Weights of a small mixture-of-experts language model, trained from scratch on English Wikipedia.
Size: 11 layers, width 192, 81.3M parameters.
Experts: 96 experts in each of 11 layers, 192 GELU neurons an expert, a softmax router.
Training: a variant of Adam for the experts, 502M tokens, 7665 steps.
Below are experts of layer 6 (counted from 0) of a mixture-of-experts language model. Rows are named router (the router's row for the expert), down (a neuron's output weights, with its number) and show model dimensions 0-191. Each number is 128 + 24 x the weight over its row's rms, rounded and kept within 0 to 255. Numbers have three digits each.
After each expert's rows: a language model's description of what the expert responds to. This comes from a sample of Wikipedia text that the model never trained on.

# expert 50
router:159126165117123066150129150106115153141147153168128136149166139111149106107108091145116164184117138157115093156134157118145143093087127124071116166119171139126135092116188125098130132120137118156113109091127110112134147087115129175139153088124128116149159108095160093151143147145155150114141110098142104105117131101154158114153125137088150121148150154152120137100104143104195151139141165141145118068142131127169120119155120135112141134162142188134111129130143114139147140128125089129137132103150114154163162133140130127148113160072143131129172151122143093102149127127140151135
down0:114094086116130137139177112088080154174112127134115127123122092079138111120143122139126124118127124144123078140069169128131189142087093197120136102148138120148134092104139108143142162138131142146118114127137121097143131157119122120148094105097116119117149116134147137107083106147138188110104148113124131163116139162138153169111129100117114106134143142122164118142113146144141133126123110146099158159164112146145149144188162110125151158126128114132139157111134139092094149180111099113083172101124131123139128104154128121097163109159110166164091131118113109127136193115114131134
Media words, name syllables. Nouns for works and language like word, version, book, episode, film, plus syllables in Turkish, Chinese, Thai or Finnish names, such as -ğ-lu.

# expert 2
router:132113150130123109175136146114102100128123131114142144119142163142130099106076102112088129127100128129183089179125109101156176102103188064119126125145187154155119092134133120114120116120168102160121068121103101120143136100112099177097106101129110120114125115116136075103128140104151169118114104114141122100144135115133111102134136153121144135098119165140097129124126163147162146102153138136102103112113117092146157145088150108164114125120116150142105136103139092117142123094128120133126127117120099150133119160132066141152119115127166107106185159083154114116111125134132155157
down0:102156135102154149159121087112118086149120131168108108165121102147134107143100100129131112085130092154138102158108139132148132115146142108105144129099115170136096141101103117117130169142127146155142103109066125138145154169123138114122096150134130157100101095155130167104102083099101163162082163135122128102112154100133124120158094146163097122123090141156138131142139107137131104146109105116117131127083110111136084121071133099133102116130162104150116161129143129122095136122157159144121124106174150099105093148182125101088134112085154113120142094094114154093168152153136155130
Line breaks after entries. Line breaks ending infobox fields, list items, table rows and paragraphs, plus sentence-final periods like ". or ). before a new line.

# expert 19
router:110187140103127077121148134066102143104096126101159139153164118118117101115123117094118160140125121120126136173117101136172156132092189134092154102160169167145151106107128149123113130097165128157140075145122116132137174133157155138127074146131135127106128123083161093144118146117109138114125128134134125100142122109124133095146105171125143124105099142153119128132144122124164151111142134131088084083096109073133124128079167114131147105139118155145105135119125135121142112125122100120120102122104137162126204149112084144161100098098128114089141144145129110114112102105120149130
down1:169145098153089172125091113156129132169137130138100140098098147125133153131111140213108183109134103140096117116153124116141116127127144098178108116121094103128122149115109089115167129109151113174145128125099141121147095108170141069112156129109104119180135092134117139108100123129150153132139162139140115179124151121168124168138136127146137140117115139138167163059118130171154166112162111139111172137142134151144131123147115093098128112117117132144083136119106117161135109141143120111131118092104134095120130134120160122091065097096116149147119126089138128146141120120152124138
Space before words. Bare space tokens before a following word or number, and short word-initial pieces like c, b, D, St starting a word.

# expert 4
router:147149122130097101117141166121112135145132171139159145146153184085078109111100139125143150129070099138103102167134142120158161101093146069095113083126144116160110105135111152092151124111175116164106094156126116129160145138120178165164143123100121132127113088122149118152109140141104164137115122142141135132140116124139124099121140104128127111122114130155088158133131131131166116130159123130131105095122106089148126136151143131126089109118111170162149119103137093140111151133133135152121099127161113134186211135124111126175092126140125108095166146106146104103123119090126161156
down0:113101123116142144138079220142197120101150107149146119132160126093129150108145077135135148129127132073119132126131106136148126169142178169131129114137136106153160128094139151143158161150128141117150129133135117124076111131141186131147130172086169109160159124124119140116156144140109135127141078105141140139088141094150152152076135140093146133126157133132153140137095108136101091128138146154109129130138162143146121114107154123160102086108127144143132091077140124138101117156099105143163137109125099086117120115085115161118136123135110099086104111115132130122112086145115110127
Year digits. Middle digits of four-digit years, mostly the third digit, in dates and career spans, such as 20'2'1, 19'3'3, 20'1'9.

# expert 23
router:165145156100107109159157131089122100144113118163146158192161138135104117138112064154134099157098130133119122123116125161149135104133142120102124111107153166103115096128182129106146162098145155144119097125143097132162157115158115198122147125147115114101112115107170118135139142147169170126143133130156093126120142163143156103095098115110145119125127157125086135161102155163150098118117147121138119088100152102164141113157133127148108138161106137179125106111125165148152092091113106147125121148132130155160159154140109149126149132082141131083159150079162112135118153131121143145
down0:083086131107145142086152137118171111146136157138141104094126097123095144163109147104112128115104100128125135150130115124147122112124127142147103135175152081140138120164133126130094174121095141065099129094096111136154135124106147137155136157130108115104129132105137125084141132156106136100127100131134136138136131145099153158144123114106169156141169148090131100128123146062086115096127145100103153131172125141126127105096115189128102101164135091125115129119088191145133116159140161128097152176163103138157106138175141186108133131151113117140097131109112147112124109093119155143
Titles and name endings. Capitalized words and word-final pieces in song, album and proper-name titles, such as No., Is, Air, Talking, Brothers.

# expert 10
router:179133151124136068145103159105108142155124123103159117142179156140129148156101092119122134131096124141118120182155130135203174086114161105104154124130162149119143117102151120110124169093156119131145132137091123131160156100138126170141147136146145144130132129093142113142135131129092121140189084122151117101144175102149148102143159149123142123103124163131136163159100151142105130141166149106146094076106122104162135097113117141152115104161131125143099112133141163121132116103127122134147101133125107160165144128118144160158096125130166136128184136136154103106081123123148144165
down0:131081150147127122088175081129138139131107124147151134145150147121165128112160118122128125143174121097131124119165111138117128148145080128159147135118116169113091131143105122123135134138145154126135145131156107123109149125071106122114169126102105095119101137179104152160175140095135128141175139152118138109102155093143135146168166079131109066107105118094111110138210089143097141131136140125104144133119118162118146117143128150128083167131103128134150136167150127106132110173121124093123120077136182128122097112131123104096117138097133132122110132109134171110126153122192143128
Sentence-ending punctuation. Sentence-final periods, quote-periods, question and exclamation marks, and closing == or === of section headings, such as "." after "MIAs", "?", "!".

# expert 12
router:144128130136104089146130131098085124160107123173169135157185150122118132099122090136134172136099132131140138177143127152172165097141151061105120101149135148153147113129116162092143139097128109153124078095111109141165143120135093174125163110127111129099095130091161137114162163130133162130126099139125088112108130079194096112117114157108127144140141153158110124111102125122119133168179135117097117104120140117132141134087115119125094114151086147115107113078124115113107110120095098146135101132112131110150159109089128128139140118102126112081189135122130124121119117102131134146
down0:127139148090126129106131162179092113102125175130101115093148139121078189133109133124137157145141152115155144082112119152091146146162099125112101117099110110114115119122071120141140169108098161125168114129112096114117144101123112140113152093133182105160091127148116133183175141110141101117109136138128141090090138104110118126134116121119139133139136128083139104123125145068113148123139127114108139147127110126123124111130137115132106128114107104106095162143144150162123147115073145144159149108156203120148126140147141092125094082105144137114124163119166114111135097150192139114
Year final digits. Last digits of years and other numbers (201'5', 193'8'), usually before a dash, comma or table pipe; also century.

# expert 51
router:130152166120145113163127147075122095117098114150122134123184130112127077133100135137133147144108104158150133156133166137187136096138157125158139144103145144141147122122142138116126139115169083124104098105100171136119150133140110174138147118115123113076161103113186089109161140145150157094134125119129122082155130114168139074126123125138147142119156166105127132102123100126115099137130156088139120117118142133159116157120089121146130143110114163133125143132164102159143120071079114109079122116145101161106169118078137166149109100114120129098151127107110082125114104099100113145
down0:112156119110078200159107171116125137133078131101149108173123165156127103082114109089169098114124085147152148113126126130116131088154164100115147126124138151137154149136121122097122158108127124165131107129087144127096144135138153156129130137102141143107097122130130098103122125162102145103115126157128135152136156139146179108115150131104155111108137146132067128126126071110128159162112218131091127168136161128118154145096131105117111116127138111101136157111138151123155149115101148096128111129136173121129150111092098160160147153141110133154108109121157166136148109150153117101
Digits and rare letters. Digits in scores, years and table cells, and rare pieces like q, Q, ñ, ant inside names, such as Li Keqiang, Guantanamo.

# expert 18
router:141134174125094139124141139092127111129134101133170144159143175124135133144099114102120111162097120153135113123143121109129146102122158084101101112111133146133124111141150106117148109123162104124141099161110133094129167131158133177100124091115124125110150134108148112137121179137162156178199124134141152112093107094187126127141106135126110157127120137106087165087116169124136134132146176160103081098149142115139104138127112125138181098118116135133129141136118113118155137111107112158096092105132101114134201165154134175138103119123121134070151104139153145133077139112161117142
down0:120164119119094119142157121116123128117139136189142112154101114084131141136130146126117153144141164128110129154087149158073042133125131122154147155132137070115125126138129108111136136134096142138114158144125110111146131144116115113115145126147085148112146121142168154092127105164124154175133173135148142134073144166136076154161153129134121179091067106096160117133139118105145134127105105155131100104109160153150178119170103121156142122131094084136134144159105125143161111134136139120114115125133153120107098083150095130123106132139145135107124166125080130119127112103113076116
Place-name parts. Pieces of place and club names in sports tables and text, such as Wolver-ham-pton, Old-ham, Town, City, Mac, shire.

# expert 62
router:134152149137115115136123150119104075125154118138140145164164181109120144112099116087117139144076123125145150150153129137166164122135181060106125118125162144190131098120151136095129120106173122163124077128107136132168126122107148154158161106137112104101130112148190118141103117138114194116166128135109115136112130092177111116132107159123125116141159139135101134100112137114134117139171146128111119103110135115119143121076127131137103078157135142137130142100111127168123114119116105111122121158110107165128198163131119143130117091127147116128156123109135084139108095144114115176
down1:116140148160141107125132172146113130140156104157136150171137155112130124158083118134116099097121087108172173109169113119148139127097151139134126132158184136138137120121098155138140107157116180136160136128139144119111088115136169078086122123129143104131195109145111082178139154158119152152141118160121141115152129105132158126099169169124118082091135161148147144122146110120105091128145145157146152096126126115113193124187124136113151097110121109164152114114110161130137157108134106120112111143107120110108102128106093142152147174114125142124133115088113122152148082158108134125
Final digits, scores. Last digits of numbers in scores, tallies, dates and statistics, often in sports tables, such as 27–29, +17, and number words like seven.

# expert 44
router:127156145134085087137138156122111101116112128166137135152158139148091133110084134132163131144079133135166114152142148103143148113100163075091175142137155152146161099099144134094127109103185093136159068167088124132168131148165131186130150116124124141130131130140179111133114155130140166108149112105138114119130154116145126115135110127112147170119121169145113153138109109113132111129139131132132109118090120067143125131094141146148151102127125172123110149127123094162154154117107112148123119126093109124157208138125135113133104154108138143112150127107185096154135095128125134160
down2:118095089096181135118130149135125113148134168103124164149115121158108159140099117127126088120162106139113130121100117121107151144113139176145111101149139126060156141138127118153130133116093101117127176133132131155089109089139118118147124128087133112099168146121152124133114143114096076131097074146128097129126123145128156141129097115080091149096089129070167118149124126138128152142127085127119109123124137106108150124146109148169091169142150108151162134086119118090104174122137178102145119133167106159103117139146140143139161103163146137117108094165128155133068140143129152127
Leading digits in numbers. Early digits of years, dates, coordinates and catalogue numbers in lists and tables, such as 19-6-7, 20-0-3 and 258-246.

# expert 24
router:118113145114083109152134111102110128133122116153153124167197137128145099113093129154093168155095120138115108148126166144193130142127144095073152134152139148136096097133163114112156119099133105145110093167114106137106120132144125164116150114128101149104157079092170123134110153139154130094147100153117106124121146135199148126122120148138155111107153142113130133106109153154118110106150108151141088116118163080144132112114106117115124163140107156137138108123194150130140108125093089114129102143123111115141138140119119110143146169076175124116176138152140089157111149122172124114
down1:158160136114187196124110096113141110120127140098144179165112114153127119161110137133136108092125138106087077135137131097118122136120111079128116145096140144117125112094101130140099080136117182152124152112098156104096121127116162116119149092112145124173113139159132152165125138126140103139139132127119150111128153159163145173124122131107179154140150144119095107097133107118150132112109137145127131115108078136143105141127119142168130130135142109133095120140128155119084115189122129169128142124145095084183119102133168149106081165153089112124124100153103131126163103141115115177
Mid-word suffix pieces. Word-final or inner pieces of ordinary words, especially plural s (arts, Chassis), um, ing, es, and year digits.

# expert 31
router:134142161120123078146130136106123124143099129120146124132155140125087089116078141129166111149125110159127107133136133120148170141126124107095134097183179157145142147168177164134131124115145081114107108131097134154130121106153114182119103124109114109121109126127116091124172132120164151132138143154122114099092106098146169062116134163107137122105164145140111120074063160125134147133134121126106113108114123082169115163079153127162129102125117124130115103127131111132119155131121153108110114091128119156118176147125113136117134149105131138095178127104156073131116095115180142107
down0:112122129117072150095099144067135129115144145156121135117147132143170144119149151122148139114118111099127141082117123119135108125112173154090090115082111082101106114156138144137105136134104142159159142171146148170111159146103171134162142145109096172101115119114150123150101093130164154119113092125108106102131135114145091094134105123098144124141122154130086106139146109204102128157114139119076128138130124134136100110104111115120089137147117116095081128103089119125131109129187131114145140139133121159100096114123145134123107131125097066162101156129111118156102103143158164158
Coordinates, ch pieces, separators. Invisible marks in coordinate strings like 39°15′N 20°47′E, ch pieces inside names (Mac-h-t, poly-ch-rome), and spaces and dashes before dates and numbers.

# expert 53
router:120132129121106120161153155128129136122083145131129126124186174131134115148120095159128141131108123142157092193200141111163166075147124109142125106129147161112099129148149122132146140137177086134147091132080134120140132120113103180105124080120155122130149111119120096148112141106141121156166117109118115112131125120131160113137144155123158136113127108152105161121130157123157126112141141117123088111072146132163109154125163097127156125170093125134090166103124105141155162122116095115125127100112079130114165135116090126169118159117118188113181131116134119073118128130139098132
down0:135171121107132170128099140114161082149110108142099098116102123163148120138128116124128138090157162105072169147126109108101129115129121105143097120089073110184105146148151118136131152115120159123167167134097095131130097117132142103107127113118105096151108141158130091116103116141128120131133134109156087082144142100106142101093101119103128122178084133133106124158104089130139132134114120112115154099127111129134109144140170102118107156138117109109083090153116135105102076085104157129102122157156133112157091145133152094121172125130119154134131106162115080096120157106131185141
Foreign name syllables. Vowel-final syllables in Romance, Slavic and Asian names, plus number punctuation, such as Dam-i-án, Mer-ti-ňák, dashes in 2010–2014.

# expert 60
router:154145171109101109144138142127077115131145074142188140142159167164125112121095140098141115147077125136128106137130129121127177130115154119120101105112131105165125086142135145110135177088154081153120120145106126157159142145121120187116132064144086114095114158121130092155138152108123143146182140104123118084144142153182158138107139174098157139100142139125117173099112137127120117125122142145119142129108118143151113157150144129159122152101135175148152159086148121146141101138129104172110106120120130127138177148126107134129120126123140132111144108139203113108105120119114133150
down0:121137146128155124191079118146126115138132184143126091119132099121148130127141109122144149122187126098120133159156100118114131119147134157092140088133156148139161147061076128132199115122148154105123132141103121136144123137096133117156121132150153056126129154154111136128116114145121087123100133118133126136158087146138127133126088131142118155115098146120101141140087119095123154118111146128124130068114151136152125094136139148094156109136115070121113132160131147136123127105113137147099092095117104130086100130087136142163112148142146131139138150175080190080143102120111119146
Personal first names. Given names and their first pieces, like John, Robert, David, Dar-, Ger-, usually in people lists, tables and narrative.

# expert 63
router:144127184111121105137147134098108084136104113142171134163193150148136114112122084125102127154093138121118116141160099152175169109115149130092098116122151158158101113157165171090163121106154114173129123151138155115123176104151129178104167066141106141108145129112138088146161134097132151133183129140120119134135141093174173100143093175126149110102127144126101127107096131126132121174132137128080132105091155129128109147178139143152117122166132122128118133127131117117120099112131089121103128112133108142150147144107116133142111113114151141086157141108132122106112115090146136149
down1:147141112162125158147120160131163119148119132119140146186151130152126170115129170113114088145105151097130160077109121135092155140145080164101126112150124138124104141151114131123104130145133120126105124094136128125142109113137187139132152146127152187159103125165156134177151083149109141144159144147167107119137152072133128125123083126137173110098138116116114115155118181142125145081115152123107134121120124154096147143166177113149049135140105101104114150153101149134119147124143136175083165129114136141132095131127120103115165158141124112131118175147150120099147133156138103132
Place and surname endings. Last parts of English place names, surnames and brands, such as -ton, -ville, -shire, -ford, York, Washington, Chevrolet.